config.toml
d_model = 224
moe_layers = [1, 2, 3, 4, 5, 6, 7, 8]
balance_loss = 0.0029
balance_bias = false
init_std_router = 0.0165
n_kv_head = 4
vocab_size = 14032
weight_decay = 0.093
train_tokens = 467100000
steps = 7128
Below are experts of layer 3 (counted from 0) of a mixture-of-experts language model. Rows are named router (the router's row for the expert), up (a neuron's input weights, with its number) and show model dimensions 0-223. Each number is 128 + 24 x the weight over its row's rms, rounded and kept within 0 to 255. Numbers have three digits each.
After each expert's rows: a language model's description of what the expert responds to. This comes from a sample of Wikipedia text that the model never trained on.

# expert 30
router:129140090133134084163087138153121148098124105134091148125087146132108161115149137148145116106112117128102098140100090128136175109155127173148131154126124100156110161135099141120127109146129122127119154101125123139132147125143101076150172072161127152135134143117112142121106088091145156132140166091088085162153147164208138121186115102104119164091114133121134145137115156135113165098121105126170123090152129169106142121143149149142146127133123136096128156147146119093109128122146132112143097126108089125127134135100145143100077098127131064145139104087117098098128172143089125132113117196115164134128132125127140129093125151119156120121097133154133115120153099156131173145129
up0:112143151139092111141107135122081126130124122150120089179141135082127121111169126133109144094149126120096146149143136164104100167145129095104098140121121160130103132134139136124155157121129127177136166127150120114128136132136151129094087091105132132096105116166143122146110157097128109153132113130112131116115118184174143058095128121113150096139171144152123141177161131102164169150073083137126141101140150105156103099142134172122139157148082138115064146108118102147142155112129155078112135137152123127120164119099133120124100118161165105109106121100102125144085140144106106131093123096156147071125169120144157140113110114113117102104108140145080136095115119145144122159109
What it handles: Heading markers and word endings. Closing "==" and "===" of section headings like "Soundtrack==" and "Career==", plus middle or final pieces of long words and taxon names.

# expert 24
router:138168112134131099129106169141092161145089138148086142134119113101091145107171133136087137087129127145113095139135139122101109124139110170124118102053113146119134114153120139128170125136132145147134152089120134165104122145153124130164130125127111159134110080127190142185122110093136158125096130127098114152115134138150140090170096110129091130069115141151118113099144126114126110091091121129117162102145103123154144096133115129086170154151087150132127133111123160097119160083152135137115097143152061148136113150103097129136126100100121122136112147110138095119101139150127123123118119120118180111096123106160137120147140161129160107145138201123150173153134133109143134159174
up0:140144112165141135098135133051123127107097143117143140136177099118135132136106164136112109140116115132106097136144095167134118152102125147121143120117115117184145132099093122153098158116114096135117147097166147109105149122119147107148128119134116136119159118136127094147058119143112129108122100097121107110132114131148139143177099123093153162113159121132113125146110184110135183086103098141157121133157151086107118124153106142134138138111107114087155129126159134155129128136167121069141114148116101131122139132124095182138135120122106119118169132179161123182094192141103119120135168129137123142106110147149112073155110126127090119142148097173114146107155142096123133166188
What it handles: Consonant pieces in names. Word-internal pieces, often k, z, j, ak, ik, inside foreign proper names, such as Al|k|maar, L|ak|eland, and Turkic or Arabic names.

# expert 5
router:147161106119131100109113144075116136125081136176109134129132150123114107138177118143083179118179164138129106125116154177097164126129119139168097164099089144099120119147114142126176120147140124134104115118165124159096159139104088153144155123164122161116094124097131143174117103119144112140145111143095102152129127126160165136120117121135114128101156133141118135147109116131107130131118121133101112101124144101157118095139102114111125121121097121125132141096160147096129129073118154119129122133175149126146110144108111094098135133095104119090129135160157135068097124187075130141134127105088183128068132125148141089133166139128117119092146176132131132112163097108129122188136
up1:121108113146120118086135099170144121134129113150137122200087171159137120162123111087148121179138149127136121111120134134080153152126093122106156174156097079130147152160123080119138108141132130124124118099139110115135132135169145134107167135147098094107105082144130182140123119178108127108129138117113098123091157113125097125113122121105137091144143108165161156118148126133145179136098130150094156103156106129164172143162130152123113095058083119146118127114118124150121094149132106129120104115121122125123108173108118122148144143126150132102106117147169117129124102138125143161168151108170121127140139111144133120131170105118098107095113075154116138127138143176111174178155
What it handles: Name-start word pieces. Second word piece of proper names, mostly after an initial capital K, B, D, R, as in K-up-p, B-ah-ay, K-yle.

# expert 41
router:133126145147142116111084119120131143107125127167089131143117124139100199122139147149105128142116119112116120103126139144107176094140158146123132124104114098106099135166085126129142125142109123143085168121072128127094147176129143125117133116141092130098092161100152124115093108129144111102152137082087106183132151128149139123114115132086135089127121146139130127151133141133110126108079120138123134128146124134146173152165165137121125171148111158096136135145129173116095144123149088071149097147141109114148139096112122124132087094123148093116120173094128121081117168154072127197160137127105158126122170114110119126133105162136128108111103129148112172091161123165135170154127
up1:173128104126139126162126152126136193125134078145101156116124114068120138128178184112099107115122104125102133108091098146143133149163112132102121117119150144141092118141100127136150104128100115111131086119148119116160125144164129122124116085139089130175093129175130100165147130102118115140127091159137169137106148161153153094138083053133162118134181100149170143139146118144188137102139163138120159131134097117127091122157144136117123129093133141128134139136154125169133139122168104089126143135106114137140147093106098137134174122099134138132148122121146140145136115102096123121116118135140111093122145063160147137116142127104111111085152143086093129107135109171134113114090
What it handles: Mid-word suffix pieces. Inner and final pieces of long Latinate words, such as disproport-ion-ate, prol-ific, repro-duction, cons-pir-acy.

# expert 28
router:129155150134122098111097132111120139115136131147107153136111119129106183108160118115120157082111116130124125156162127154138170144148142106177096157102108170069097105127133126126175125144136128193125136099116128122106125174108150114116139158144104084097125120114167128121115153121136084085143161115090108114124149163196136135115122109081123123092154139153118109155116129125133132119085120132105138133134129103133149121155148166132120148137115136094115175139155158090142120101158122112167111149178139102118130088092119101130065165118125117116122119128136113073118119159084141155142120140105160136118172109111111133132136161128138130111140120119112183093158084172091145151116
up1:123118125116124123118101145122116119098182116182101124144082124168121140094103148127131132142138117100132115164139149078104145100112086127154073132120127139076124143122147153127140122119108120139116089127084120127102101143128115052123138147146131132116126125145141129132142149146135160135121102147198199118096093095164128144143144106096139132150149119111144141143157129086169122105137138130111143129141113097111119115142158150123097186144114092145119142076145165182120180149166127110163157113123138137124151076118124071119071120121142121109133107155111126108144157122122180112115153127132141090125108130122127098150129127143133073160127171112118146124137123116127128136173
What it handles: Mid-word consonant fragments. Short fragments inside a word, often after an initial c, such as c-ig-arettes, c-ab-aret, terr-ac-otta, ab-st-ract.

# expert 2
router:136146098137130122174111141111115123111111121128137137148142133108122137123162170132116133068156166088103072156127128096124120155159106121146112155143098146096136151121094139158116102126110110114127120117153080155137117114119116076098139100176108130160136119144122160160098118087081139099142156101095144194142124119154164114121143090161137136130115123167111127113151106153157129092102143146142158079116130137132128112140183136090154143103074151134098161122149137099158114116128113115153140161111091117169132125084078128111122099090160111102130188124161108108115153138129155130107101138134136118073137114114092130132148159134143071112125148147121135135123122114133135174126
up1:128117165137088146117126125103131124116057136156099114137154179119082087114130158107114138123147156130078127131122132120132129145137145099124142115106126140141086095160166126144161125104086108143130187151084135134107123135146123127116122158088078188121137146129147112118103145103135093131130142110116126158152123150142148128175137126131141144119095156136116171126130186176104089117111167123151115107122103090169132100122165149160142138148161132123127110132116132097128144117105160070142108144136094092118125096135145139127075096156094128110150152144166144110107113125087108125123167161117135105104143123137104147118145136155116064142127101171165139109160120134136087151130
What it handles: Table cell separators. Pipes, line breaks and closing brackets ending numeric table cells, such as ) | in climate tables, °E, sq mi), Hz.